config = dict(
    num_hidden_layers=8,
    hidden_size=384,
    n_experts=128,
    experts_per_token=6,
    d_expert=48,
    d_shared_expert=192,
    hidden_act='tanh_gelu',
    moe_layers=[0, 1, 2, 3, 4, 5, 6, 7],
    n_empty_slots=32,
    router_score='sigmoid',
    normalize_top_k=True,
    routed_scale=1.0,
    balance_loss=0.00178,
    balance_bias=True,
    init_std_router=0.00743,
    lr_router=0.000218,
    vocab_size=50257,
    norm='layernorm',
    norm_eps=1e-06,
    tie_word_embeddings=True,
    optimizer='adamw',
    learning_rate=0.000725,
    beta1=0.9,
    beta2=0.95,
    max_grad_norm=1.0,
    batch_tokens=[16384, 32768],
    max_seq_len=512,
    train_tokens=321000000,
    max_steps=14088,
    dataset='wikipedia_en',
)
Below are experts of layer 5 (counted from 0) of a mixture-of-experts language model. Rows are named router (the router's row for the expert), up (a neuron's input weights, with its number), down (a neuron's output weights, with its number) and show model dimensions 192-287. Each number is 128 + 32 x the weight over its row's rms, rounded and kept within 0 to 255. Numbers have three digits each.
After each expert's rows: a language model's description of what the expert responds to. This comes from a sample of Wikipedia text that the model never trained on.

# expert 35
router:087111153103104135115151173116140101129133142068149122134130139139136154124117199148131140163134147151123079075120127095177140125103114128134193130162129128139133100130123101113188155179116162154086124216114162118116086135090122122104149169056127128155150117097154106150131147191063145145
up0:078163138174086130117166222122110155127143143084186140119133096143089162109097180174081140116134137184089105104154118084151142132093128101054153160105135161138144095162142140109190144151179213115120102154138078155148160190118123085123129190139162174129100125118134155093138100152124145171
down0:130166160140129166103110090135142123105154105124112171106115071160211094115168126133101135124139181105096175188133161144086109137124139095095103127072104137116105141088186156141102188184134103147109126085074146121134130126114128106097171190151070090092126145133185138134111109090152200071
up1:132105106095159155186139135104124104164116130171143195110122146111071094135123097152116088107207107134142133155109136165145136105147177238103104140142128092157123151171060091132155197137153140152122141103189100156088141146107214203087157131166129141085109121112118150087098054138121139093
down1:138123123149138157133159135137139079076161178113145151143122112118108157153050175132094176139121147149169145177145088081120155116117077117122124171071078085111161177114149078147186165070148127094087091175074060131130170123140106049109092168085183160146116188155151172138171109115070104178
up2:102153087129153147163105188103141159156061142150094172122104086128136091162119109082178134153127108172120101105096118130118137136170120106118151103164180143085121177150152093152115080145127124120154127070129146118157095107113187162130111152090133069164170136161054141111082100135122110104
down2:076131130154118096077080212096110108176132127138093132172123094091120120135109165182122040199104156146163109147103182102122118168117153126191112086153181159091131129160076165069149129126175171164150115159140132087108106146068188134167132189133104087165095145195108166120164143123162105137
What it handles: List items and occupations

# expert 11
router:062115157126116142137111148126139136151113155158141171142127124127144154162144129154106137110109131131141144088141134113188136143081139154154156133138188144121085115115096134125104072228122166169153141078095118145104055137083202144127127142160145115170120128151096105164133146169111134109
up0:101158114113092086115109144116132152111143150145101176119138092095170115126127145164140142105096144132120133101075143110133078114085136129162134183128166166112077157168134117132149121138099194183162110163092163145122120143090135126099087124116122126161129110145073119146153169178106147078
down0:166179114149085147136125221108141081109151161149065084119101078119131142146134097182175108140112114174107099168127087047096092135136149155103149111135110160137144144089096133113194138090206103096085133163117129107165080152094120113072099151117120131120133255169126123151153089117086143146
up1:085123112163165093068156182131131124134127074157111172186210163133166128179090168116117171128122106146162170120155110112118169116140105220156107078155188152164134127152111116116125098138178103156085149100159058116143053116111153135153141122089188137127136126099093143120173129121068135108
down1:143152150156123100093153148118166101117212132155126122133142108154124114103089134095132151159132093150148127131186064053150150108160104141103148133137170135102119171141112111153147136147128108085098090105188072086080129113098150106053145118150129113101188086088105124157141105100100137159
up2:078113189099184084167090078096115093122124191070119123132125177135105163139115103172167148141128110103100138132115096159099106123079115117092080174095084106130074139155136173207146136146114104074100105164116205147081095124104117144145092117198107109145108140108112086120154183162135125130
down2:127140154110196178143073098175104097061117118077100133183099141121151142108162050135137127159137101109054119202096052188112156110125111137126162115111141090156144115171081138178064136147051129091127116142101108193123119168182112134108119128142161139111100189094183146192115136153154196111
What it handles: Sentence-subject persons

# expert 46
router:084120156101182230135126166123087122192066121134096127096150134144180091113138189114137135133152159150139115046086120116135105124117100133127204088160211128161142120113114144137094082210122158118137057152095133154154024134144169188138144140102122107141113116122103163165149113138086112156
up0:150159112153134128177107087181128113127127109162149110170132121161173079115159136049094160098168113110162149113129140131152138098162129060063187106104110124129192166092113097080079131175148119124131104117176071172145091142144146134134125085089124196108102124121135130223143186114169170076
down0:190126150088165142127117090130131135093095156120155119161153131122110154095181059112175180113191134092063122058110069138119151095132156139063138129091079132094131170134244098143141109138106121133172098133131138203112174112157127147152195126110153197123133098064118133177123154091169131163
up1:123152127105121100146119102134180127183178128119142128067101189128158105131215062157072127126133125081119139136191090140147144163118154097072074144073070161088133095149104088115141124179143169131181119135150113051121169169104132101136086119060137133139068148140191131063122115133154116100
down1:119102157152116082151182101135173147153174157145147131127152145105179052112161056128178145123171144093082174127142141145110136170147171139130148175091174154093098152122145142153098147143156128094166121114138139155172171094149080146120114159157136138211110087172155124128103146084098174154
up2:107114163099142187106119145179066139182140126136122121131135087119132108140132058081128138104119146089055091095101134106153113149080179136074113114112165127117146151138123173098108098185172145118150110125114086225146055136127112104121137120157061135114144118119114096152115143108176108123
down2:151106119136179094095131158154107107075122158088126141096090039088112180138125217093126101090116108152167084133105092124149126088089099178110109044148136112126129117116145147106151145089099067168124203144142142116094122136128103081141098158143128183088113110075112137115087102110118150089
What it handles: English surnames and pronouns

# expert 34
router:084129165095132160159172146157108105159102107106153119081141160119126109135164163096132128165109189083136097101123120158174145140113141160038165077031146118158144136177082150201135107162095157161180143175167141138125070108130141202078133118099101103136096101133159157130094116149129172145
up0:115128138147104161139132153134183125178087112099154107126171150086115135201187115069104115153087163102174105125102053148132148193121126136085129177101128157182151157081122164149114150136032206146178160139126146128118088146166156132082148109075169135114115141131096127133122105204122121062
down0:113133151073129116132216127114144085178144146088183133125161102131132130125143122126107136131101164114143134255125152142169123139049095113108150059097176092139151137105091160120153133087145157105153126105142090122126177116125185155113101156115108150135128193143134166107134074143057145137
up1:082097031147133101108177143127156126126126079151178083140150120189128168147130139168146127134136118095124182130102152141062173122108113160114121150082151122115194076138108158093113128114169109126144168153153135135088095106144147188138110143071172080105118125100139168090089141096113120145
down1:147144167157110099078071155161081102112105163157157089091140132061121138120121161110115142146119167131108099161127180154137110121127175136091134104085130141123118153152114135162112081111118119091141054126104108145159113139138135112137147079129188128114133159160102209139101024120128140099
up2:139120130090120130104165118131059112164105094104165095136113113107163149113104163186160128118088151129171141120111096156057164119146169178084125065082096121104111106194112111173125191133188137127117166149137129167093140170117060117072133127084065123105165114150142134197143103102119152135
down2:169085158113161159108129171117087131116127101179146110066122129110099182144138112095107152098105103137115147232147122143206098137173112083161149113099124168133125111099101125159061098152082137121146158112110120142104127094139138164106139161164106073142119122162083135122086160126163161106
What it handles: Conjunctions and list prepositions

# expert 51
router:098117140105151140110186123098104091162137124141171164119127132147132159176135147117183088140173157105085098089097135146185150155104174193098158160126154130154137118103052097126149094168124125199153138154097129150122093072156167203087156108146123089074108122195094129146103112175160105089
up0:150138147125164134086164136126139150193059130139102073141119173126129114118125115123127063160122098115178082119085103122117144158070160093130077135108157109132096118086124155173139172141148127181106074155075147158140067173162144179056119121098135071111127118108161133183091151188135129156
down0:123127093158118131099150138101203144157136155121167181109166080078094174156144114092132074156099077196116134174102134110120167104106163150125142145149093149149135080116116106085192114143104139164127111127121122158141125140190093131152122123175115198115094201109157077098127190140141101136
up1:108150190121143126151120175063115111138127099059157125097175133135113094133141174152161144149171170113053139122158117115097208140133178119156147175153154104115127162137104141157145097128123131103162171151162128112168095100097115141109157129105106060145107135122124105103130142154128151115
down1:157095142135124126158105162110138121132149165121120138174146171117118138084108123162148154125131092148084121033187110152081145168143174145147156153125130134110108120091123149146071140161143150163115135134105089158131181140170089185109098197153119098186105123149120113122139206140132175167
up2:168111083140175161144158151159168131061102134137064151109101128122126065155131115128115104106107127123105070091165097123112110147057131102115066104119125136064122165130130099127159147159147122114070115148044119140153188220119151078173121126135128098118120128164168140104135073148177169187
down2:176120132083075105095117132141169118107079152088130112122101099160107145167123124113178054127140135136135079189119097147140137066116145130120138108145091145191123101142145150182160117131106159069141155141150142147136152094135147102100147156109119125133121255139127102127140090178115130112
What it handles: Adverbs and auxiliaries

# expert 56
router:070119102091079186140107113116131119135139145115155136112113144094114093115130187122129164098175168149162095086104144149237182097129087144107143062103092119125147155167093114144088065147157132182179107130089122144137098108076160132120101143144144171165080053165121120135103137163097132193
up0:128121114129111134136107127116113149136125150126146158149111139082143075209102147134079120150139133149186151133126121122210182096137155144041102152114137118139154096125044193135120139116120139144106158173167098135090102160131173099096095176121150167145017142172077138111105137135119146152
down0:163106116102147133095144146139106145088098106104138183149085120184118151138174094083060147137186108139191090253125134090151089109133057154127117151101122121130135164143097096177146105117149152123138144097132100078105159214111142147178131125097141149159108242108162149134149189109168098123
up1:104160145132124120127146134076122113160110123178076131155084134061122105099129158181141078124134132111140105113125169136159133132078130163121055087178147209075185105153102099164102168144154102167196143168107150090107092111116134095101139154084090102118164128161183136094127109156136146096
down1:104170198125100082137136107137140138123157073145134073121139074177146128083153197148168110099097085096138147112107170117104165127109196149154072170195093074160107175120122153116154147119154149108115147140116118144118109176140064098122156143144103103164084148124117164131165110124107136133
up2:119135139135153152158116129101188166092114097125140104115092131161107124094141187121135158062095182111142097103155185121131125187109156052138160083133140124148123115079164133163078105132118109159120112168156187143156101075147148178149108155098042159132165116140124091137150123126134107146
down2:145161106143147113127102132134118073131141085129135144123109093088208118141093165157142078099129041190134137081071118083123133149121134164168105137110095128087127079092114037042181124141143116114193137167080127175116137072098148108067095112158153157071099075099122138146116157138065131187
What it handles: Dashes in data cells

# expert 27
router:123177137121109124150135130076111084153155168112118112163141118060170097159153143129111139173098147105084106104144156137095193131095112174135122123103145128169084194144075160157127127167106110138162170163137173133109122137148080144104131123146092087184143140149143097123075149154147098125
up0:130189157134140170177194145151148112148100133088102108156147110144175131135115076116108128098159165089130108119122084169115141131116134097135138134112129111121183147198161153186077105111085162110118116120136166118169110072120157100104079168115106179139196123184130104139129157121156108146
down0:107150170123118104131085170208162112141158175136119127224133129108176145115114113106128115106165094166176123116148100144016203140076127094114127111149110130079127190072209158149146161119126156116130110127120156044155130124111108138075087176141083093164152116133069105158147106163130121159
up1:126144126168139100193151195118170078176166132136140079094127136099101103134134124134143069124131149139167158114070120091108175149092168118127120118132069102151183149154102180187109077142149101083109172099111182132093188037107154114065136110154142149167122166113143157099139180118142170158
down1:137163104129107113169106163151161125134142105186188124147113164138150200086130143094173139084072129109146126182060152082059085096124115047036136150112177143104153109103125110086092117165137134140150138178077107132139106132130131118141170142166150085105163200132105139131107165135174071135
up2:168146115132144109163150131156123099143133136132121082103106122071144092159164107120123073113078142121194148159125162115138083143074135175123138133124139120195154137082103172137114107114123109130186117099142104119119142139176139167077105116178118095218131119076136148136105175178122070139
down2:079135091088147099116140123154093155112073143119148143124157117163097095138172101127138134111143081131168210197129158146113118130135112090122168150149142129130143110085160113106178126122163179141141100171103130113125123134140111129133115107109122076118126154117073070162082132097178059126
What it handles: Word-initial fragments

# expert 7
router:116143170087095135097116168105098121112145169148079127139193131121127096188172170125129171188160179124097115087164086144125122145136155157132101098117126171145096150181132139156145079164091110122208093115098144168119107083115111137105141137119162080167181128143129145163129150159152162134
up0:109132125106121094115074142084054118187109152158139108142120145111128098173086154077108129123169168138097072137130115214163111109134146060128162165127087157151122212143063094175135186146088184094076175141116133116148129115112140164093120136071137135130109129162139078166068093116121130121
down0:168142112159123116117126164127105100122146087084126134133156149142133101120115140086158135114054142086104128142119178129115117101074134135166107148095130135152147100151119143139140124094106151093151099139133113135079107137105096130155157135099165129146132179094105130113158129130150137178
up1:134153163123170154140128118119093175124174138135108168112167172190164094115178072154142183147091166094131075125117062181109150139117152129130145081142151119116167060171139128099139126166099168125124101101098131137167119122106106152166108108083133144126109144134130156078135115071151133111
down1:100103143107156077105116080145120152115174149141152170129086130124080132130146123119157123119151125195127132078170124121079091112117143120062115129120131119179112138147143084109134157178140149130119103121130134092113121170128078164133169132154118145163137129148092145150135052117139147113
up2:069162142081111193132167144069103095121131136114116141121152161132090142134206143064173122202094170108156084128164119040114140184130141118097127107153128156203074149112149147168157139166110160114167143182158100127116121167094095163128175071132201155108120159126141097106158114145108109155
down2:127129131055126149096155120045165131104138128118077123157092117109120125168140088084089126137087157155112086125118163131174118143110086221111146100087119109121137163137162130161172103143082067132131158161093145150150133167128106157179140150106110061083158166122150118192151169077096131131
What it handles: Name particles and parentheses

# expert 12
router:152114119092123162117133154151142111088131122091137145153165101126103048147109134107161125122141147122091164072112092144186117157111132172093206087109072131105104147192095159140116113154071118157114149119153078183135088098080162150132101131128103130106165059151181106097104128130126151146
up0:098112096148166123072165118114117129168115135099189112103119124175137062119067113133170137179124153120105155105179066129154136107146165163161090143127110106107179148114112128094096145158126147108132130088123089151133166133097110160110088177103147121109117092140166156089097149151110168144
down0:153103175125126129094172139126122133134155129118120157114094203117138134196172137114144134134097179185111145062177140124192096176132162181095128122115113115215115125101172122168153131145120150137127107084043084148092071104138131145086157167130138125152155103175120146123147207178113151144
up1:147152214118086201178141082132140167127149097150170086133116098114134138091160147141151136091182163099130168076102151124160103182108082160110190113109174188103143155140106178170139195157125156075177178121160136136163073119156137154139115118148129148168090111180214113163097122094167104072
down1:111123194106121141098085127150103120175099139102097116158179076101078148098097132127108170165098159108099110152133087168159181091096145113074056169117198192108153111101179153108086054139174175143050141085076118137128166145140160129159084104162145135120157100127110097185185076176119175121
up2:123157159098103200121102112119140082151131108041169112089088078146094089103133121104146105139139192135123149093082158121179117102134158139111107117090092171124111126155133117115207107126118100122123155075131193165157109158112161133160137090157114111161141095185142142123084170116068122179
down2:078121147191132142117095169098126103134155132166132165121102097108074160095089123133138129130145127106088092168092138137088190127108131157109153138146106146052117148075073098118161069094134134131114110179137112104123069155089140076164099114206210150078135107172102070118112090135143137089
What it handles: Colons and list introducers

# expert 41
router:099142103116111126132194151137093154135142075137137127115129148115191118145098140179166112115089116123121112099135122108149124129160178217130126094109100134130109178156088151164135120164097128130195113142077177099155095097095188139136101081159147096107143107169159132130104098177137135106
up0:123029153084154193134143140110160087168136163117135099178148065152085163183144122099135143101112121149136121117142056133101121094097097158082143141092136143077084091096144118098128127121128174110073122161132147150112122118148140160145130148159133114121144131114110072089069120127062126127
down0:082156164095135100123110151100105156092132115107073125167104131131125154114141141102122176110167123128107152176091085170137073153176100055208128119154129131129179062119133116150136102122145128147158107151093166057163055140117155118168109112098129126140086119137122189126097139154091096113
up1:126152150177153155170118141146137138173115114157148111128154119133128091076164125139130129113164139124111136093114127144120145158170115146158201136162197108175133103093153130206133195210136161141123102129052102132151112125137153127138119145190127127137144119102102113159126155119136144071
down1:105145134160145082173106112149167170123150136117150153168128056148123092107074182094118142124079134165190136048082154146077129097144163067180144142126161134068135094136158108138052184122115122158133203118166122143159175107168134132217149134153126115098125139166156145124148125131126139138
up2:110110115109119116148180137130168106124126124147170115202135090110097114192086122126151138147119155127144116138149126145130141102059134210118148108137175120158101110119102240150181132130123178129111138107111129130194097094122187092110119168177087099144138136158112144135125095116142148113
down2:151044128122159131093136131193150166158172116135136130035123147109180107084168123138123152137119091114107120212089092210067146114143113130124141142128122117096171131144117157116062171116098175151183076144168093139156121162188159105182191153087125132173097156103179111076175151141135126134
What it handles: Coordinating conjunctions

# expert 24
router:115114144135115178123165164113114099139133166102072153122140135089104136117132170132186189111123173154087109067092164135201136129121130173105152114090145116122127121130051154143122141144101101192163140101097130158175091121117189141103093168166138166146154080186111163143137130184058129178
up0:141100161075135113129120144136205131135111142153200104115154160111122137075118127182134154085117168081128098104086050115104140141101170095139157133163179144122172104113108155154114136131121145139137149168153156119096112116149051064136135154122166140141125112137163169123128170132183132088
down0:140213123081080145179144138144103142177149119156147128128120116135134092097115165104108098169090103159129126155076147136116154151100148089120142093166145096135155138131141104145121065132108168146138134132170133117121090149124117137108091125118141184121153122108118116132164082098146075143
up1:151100118107108148130157174172135170102115124162132111094127091045113086130108091146162131102101131163094115101099135141098162154087150156111176142118119122116160152107168196115118079139165102175172123147142167217069118108144071149167137093211160090114156101159134112116103130144172139105
down1:137110116153129090165124139076183148120127130128122109090115139153216122102147112149149132146136142108109157204078116182071101170136142112100114071147113131149148064151140077124107105150115113184112154131146148097162153118131141101094188076122064163125140096128166072157158117090129116086
up2:126147178103101180124190135127068139159090111122095167122146129156115103081159107105127179111204161133142167083160167195130178137179120111133123139090107140112132063082109176065144081148195146125151107097113160128147142162144082145116069087129090115128121126131093121105125161131091105188
down2:123174076116123198104121126084051198159123119162073111097126118155123159123112128149128170084126141082104110186124114118131086095151077095126180123146181162136091196103162124158115138087139146096072146131108126105157159136122183105114132125171155159059198109082165147152102147201140110139
What it handles: Closing brackets in data

# expert 19
router:114111153092116160129159135148113150131142127119134185097152079119125089131115151090166132090101123134134133099168106139117214142181100208108184107127134164185126124191080187122138135196121127108211123139163141150098079112093131117147113165163121137161145040142112097152051145141100154096
up0:164103151146156187107140185132139131065090135093083086119167098125103132065119170038094147114127130068141148115100112140147161153151145141111158117033122150152095132178147161071132171113113086163173098125125110138103099130135107101146129123188176096192129125189163102120100144170134137109
down0:109143165060146099109127091142168130142100134142143124120070153119142120098160115139091077177134093109091126180102172117043103113150123098193142147189132131139133109097174098139112163151153120156112166165158209120139125130118171156115157091126130115135116134136104113095136150109164153134
up1:149151122123094137121147130127113079118097109103087132101130217130167189067130158158119117161130090169123116117086074120161113120166105127106115175091176171081084131111128114097106097087106150172120126152170122135114141133164105139131161170152128104097110072123123107089126137168096158118
down1:145140190162100160218139117109139077146138156178099168175167125132122062094116128075097103117121147066120165207177108151192145138137178140092112200067156119105129112143097139171115103148104138159118120146136091118126162118120122134150094100122109083171079095123053173111167079116112166124
up2:159133222082102125079146094143095101138108090079092170163095100097160116108142163143157132133089179122100094133148104106117144139141133210127114159114081109138151111207108088137174149190143115125255117128158120134143126100090113092168115133132138118132137138136136141171132139164051162109
down2:117134104126110073078184075145145109125143126119086150046097109150121172133153122111164101124154096162105085239061147118113077130065125112159140047143105138150116099089163090113167136131155139142065110128071102102112056168125114119095095075143142123080110162114170093136130064086069070109
What it handles: Non-Latin script bytes

# expert 26
router:116093128114148151109180167116137120079113161121094128107167104105152094106158110172123188135150150116059108062113112150088094144114149157137105138158131118136126079165156129140099090164139144170148111125189107150127112133146159155127135137154125090146144095153134111158108169105137119153
up0:109119147111197126132158143161140173099123088102128113100180154136132131159146120127169130119141173131096060119145061087128130107126189160128144110117158113112113116117122046122121095189102146140151074131079102079141131081115176101097084074134116150186139155112175127083114096059086131088
down0:086109130116150071105163153148137170148166104109125135163160114159160128124152130094130141138195074169120126121171088113139143181107175195139100094116126120119096089171085127135098160111131136093144167115124161177137097172126133108115178125142085120164188073158091110093147128128093105107
up1:109103148137135152082126148110117135155196174140138058154167175147102108109159083154132124161120191083120180113119153121108114164099120113088135100182188115100146136136146102107069121161169167097115108125209122119070106104111122165129102138180081141116118134137125125123128128100185087117
down1:112176136154103142137106128089145099152092145116121102076118100144128141152173152082101149145144165138140145116101138138000146105131151185159111069099132144074146142130255179067150097211117128123160142126105142108156159173118114098134137125174138130167133203153140183182146124104114097151
up2:100143066094169094147121112116113157148113122125125107117153110089069065178131150129091145125159141146124162159123098146121161146070102132100134108076122158114067176152123097123163143112056117081171125201117109096151125135130155131106092115167126116127134139140133077152119067136145086085
down2:072179099122185104142108092157132097147183144129114157170104129156155083147158184151100148167104073113126076100129128122163129141113108118133114191082140120131124164094010204080152120100152106131100169161137090141084116114123110096121105116139110074101125141153157097059061066148121177068
What it handles: Foreign name openings

# expert 28
router:086107134143118151104127171147129093118099135126125143129186172125129065116202153117159145101106135071094105066092088102150109182110122108094148101135150112161145149151133149180105129220112189111182107113085111157189112099111144127113113135086087128188122109164167189138162121146100210164
up0:099121174161183165137133147131132131136182181109148141118189193130144124153177183144139138123123141073163162092129156113150126113093131094171157110141138132187107124138102010157099158151136168114170102054102139138158152124117145116134079162128119139173052120147111210142156087098082186177
down0:137169108083129124107157144157035150141100121143119148102083083116128133140083116114106087099138141163190131106130092186132156096111130148104133102157135137070164101115198139044164132151126093193064040173144134139116085143146096174147154125128147144052164143098131022111121089151153096101
up1:076132096162164132105163127125062128159074139125065054200064140125127110088136148074052156128115133087094072097143109128116161132160142099158113066113142102094160127173150145135131127213139157170170073113145161143194062152146192144110102104063144144129117144117152157118151140116163139212
down1:102154189093117122144180169144105101145114157122170121120111169115162115118121113153178144127124134112151122025132103071080140092150144108199106068118134138099115108143182097117140176139164162153119128083102154112111083134105174121095135146110128142156123113124117138132167168139180107165
up2:181124140137133139065131124053120150124081157136137073162059169108113145100124128105096135126106082136111080122083168121081076116109144099128108115107146147190123100142147113131095183110161165145133113147147108137135155132114093158154130120126105064131127121132118173093141152115098143184
down2:110157141097130094180126122102111079156136118129142126077118120098132134181114108130158115115131175112088169045137147174046152082103154116162127095106106167134116088154139154143147147250103149168154118087172177139104107145095130096152163135146130138106083139152132159165081048167136174161
What it handles: Romance-language names

# expert 25
router:110143145148088199150193105115129155168101135097101123101129162088067094114175141108177127083150088172159087025137109172190151111076113157120181120101127136146116161134116099115098093233067175140144119162151191151183089111163110162154159135078108116106126100086079099130150137173145160161
up0:089188141115101135190131164116156105129043145107160082056182125104159118058164155166133094063178129154154113085125125144149129062119126084153088173148144107115117096143135138118072105187060134114147164136151115162148077132146133149171166079090102154113063122131109098140162101185146129053
down0:120110100110141168068136138124103183182120144058132136157113113136114151120158081059142103155089101160131088168068156157109137146162073163106198114152112103179063160119188147147109084118106116159178136093120143141123134093067197115145164141165126130182144127081139130186170112106190118169
up1:103132139177099170165152094134117134100060167100113197106099101109098114070166124079124126113149087148129112104145129147150161109114172178097181085153115129101121133149111130112097091216102180127166109220194136137124070147117151174146102098182151178134154105110078158205119135160142135086
down1:126117121181050115097094080117169166133160150148101121119126095125135115132176093127131146094177089111133155013144103097109120123101178070140121136137083093097143136110198123133099148135068138112157054140084153174135154163127139092096076158097146128082088095144092130159191142093129121128
up2:089171153118090144167178122232113137125111151111055125108059139093082146124094124100094117092111101110114176127162174174132149051123174127164129163101151101094132141175116135076150114119100157171117156121148176132150141108148130160092190167112103102129122116126108150122180183129102168118
down2:087117048107107089161148160118142118116080120154147144138086155121163199124126130115174106139108133095166116113092083162144141095170126089160140136098136117164093129129102173145131155101156097146081170116124110057142137160101068097057118158097171157080139097132114109143108139074139117123
What it handles: Biography descriptor nouns

# expert 48
router:067137210116098198131159135131137101165102154099145142101141114115119090096155108072144146149128133125114116078103110114153122095129114149113122130165146128155132127142084136168102056130134110193171170127153174166098127187106126151098148116117094190085136109164111139148087163167131094123
up0:135178207108152107132098113060150128100140086111142133099118064181147148111102141154131137145117144189108119120075090101149120111095073134118093083134071133124110193137110133076192101117122060153123114082147122131111132138105176115152168136123091162137151102143122143112124121126138152188
down0:098105142130080154088184166094201088096089163070167184134186150147135092140158070060144118158118098141132104139072152137134084125106142188122147107141158085119135133121121147132180120122143101142138117086133117153098141089155092141105155095072108117159145109132114131148083193103134089127
up1:134153151122144201144132128170090107145140161104163104123102188132087124105126135087195185119178114091171094110122178104126048131150212078146133128173137134125150141058108138118104031166122112168135154113148153160131126097183145170100162133132072147135147127137109131115115147095151122130
down1:154096134171163181166140144107062089169141153084122118119121101089162132083141145103100128092081118110137141141126142148102110161090126131142137156210123146154172154128072153055105119145126108167124116085081125133118099159114123129114096093161136149047113174130067190093072159145111139142
up2:120161196149154182186194096114126176161142144114113118083186115165171172132106098122114120090158089121134088106155073168158102178134125141135138120102062168152153163095152100127090096129107137075159130146148144098110154119118087143132147116145095116171078100095136115125103106194111104159
down2:035125123134178136132115120078108099109143051077202168206119084138150140134100139092112137124070093145108117152078145135139094185142159110101147099187133139138166097119107132050157123084097190209122074121075151120147146109142177114093148118086076116128169106191042143168126131062089115182
What it handles: Auxiliaries and line breaks

# expert 31
router:106115139144139168114102098099112081153101157113077135085115135105108130125184142123120198131102141155090113076098121128255100114120155130090198138090072128155197158156066143147133165219154135123096152140142175170136093122139172149086126122143143154140159118180152079195132136154144139189
up0:163138167109136125110069167095066097102063183088160074093158153118115146103189143106108107145053136176098075121071101108158136135144134136140084078117069141155108123079096147179161153110157134119087141182096155119136108141118088125140120165128121137160217122094143077119169113191088146118
down0:144122080118107202112082087112116070045072128111123115114117176154086186128121104185193154151184121113160118139116059130127079129145120127137139125056113102153133169135125169074131121118143117097094185169102121147154171120157110216136088096113157152114154148153142116187077161060140087120
up1:103101100091137083122123108100137103106144158063200108119066134140139138063145200162110096155109106157090062105141121106165124088144129160148157144147105124148051110116134089099121153118164106146122188082122161128146185141175107108137136115130112160100119123109175105167130179139120097072
down1:122109161107143127092151188123145115092115132115149125157133101110156137134102105108156049184140091117119066141157129120130120175075146171108088094081086185159143156165113060070122059132089180117177116140121101144138117086139094127103106141157150167118082144150099187154114159106118124135
up2:188043126113126111147147160151127105073105127109103126093109147141147107109161123151159129114110183119137106125116139143140081132114156147144199070169146094102233138092117111162143188161170138070114170176141183117119127103136153150066120115099096142073183134113121151127130105164080173135
down2:124093124126160155147174139123163148119124097163106126120152199135080158130071130138177150124131105119124137131110154145108064102092081082117129132110143128101107156127137137125127192118138106133086134043123093059148155100187155187117123109170136124134144185194117091140126111126137149130
What it handles: Plural common nouns

# expert 13
router:095123146073127192144100118134097124105148201078136106113140121141110127123181156089143157190061113118107129076129146152255098169142116146134140083153104168118145148105092111148082101139099141159140116138126150141110080101080122149148108172144130107177164054179160132124140123143120101142
up0:167050141117115121192143110105125099147115167164083123165159130128148144146064171119138172096114153115112074123142098172177141123196160075121174106068179114165121107135143128142079076121124111063136068136092121149098085157090109145174114104153105134124192074083140131150123161092109126125
down0:108201138100198108121168138056106156085138102130136119091111099124157158134104145143156165129104115142123170168142075151153077143131132135093133076159190177116132153117122071092168177086138097176035091120086123129192168163107076079119065120176183171111130039136100172165147163135085119173
up1:179141153121126115139072142146149090087148189119156144130128176184147159097119093163085181115065106044102071086107140095184139101158122101112160132147126153133099146162100136067090138130142089123171158154137047131122144114117153161102105159145105075077157121145158148133113150087144100167
down1:166118118051092168145104078204100136108170126147070168154084183187129106131128095142126090123087164154133137120174097184115133125162116139167179103086058150121080167087126131135117070133137144121178170133074084125141175149174174160160165136140101112100150123120092117165196180174144164170
up2:140098167169094146144093193103142114122127131077103089132142079209074156117157138128129158131124134115132114072119054169222131106145070148119154129149116166115063127113129202087108110119048090132142098099135118157140123114141169161082103146139090155133127102112133163095122192158123136110
down2:156119104089073137085142112162133205191122131099089108084086128182152112151142126092162120153125141141160104110160097177076112131123140149095116111073104116180097130191202134153115094126085176141168124119081138104152154096140146127118125116191133173143163093057073126161192169172152180191
What it handles: Sports results wording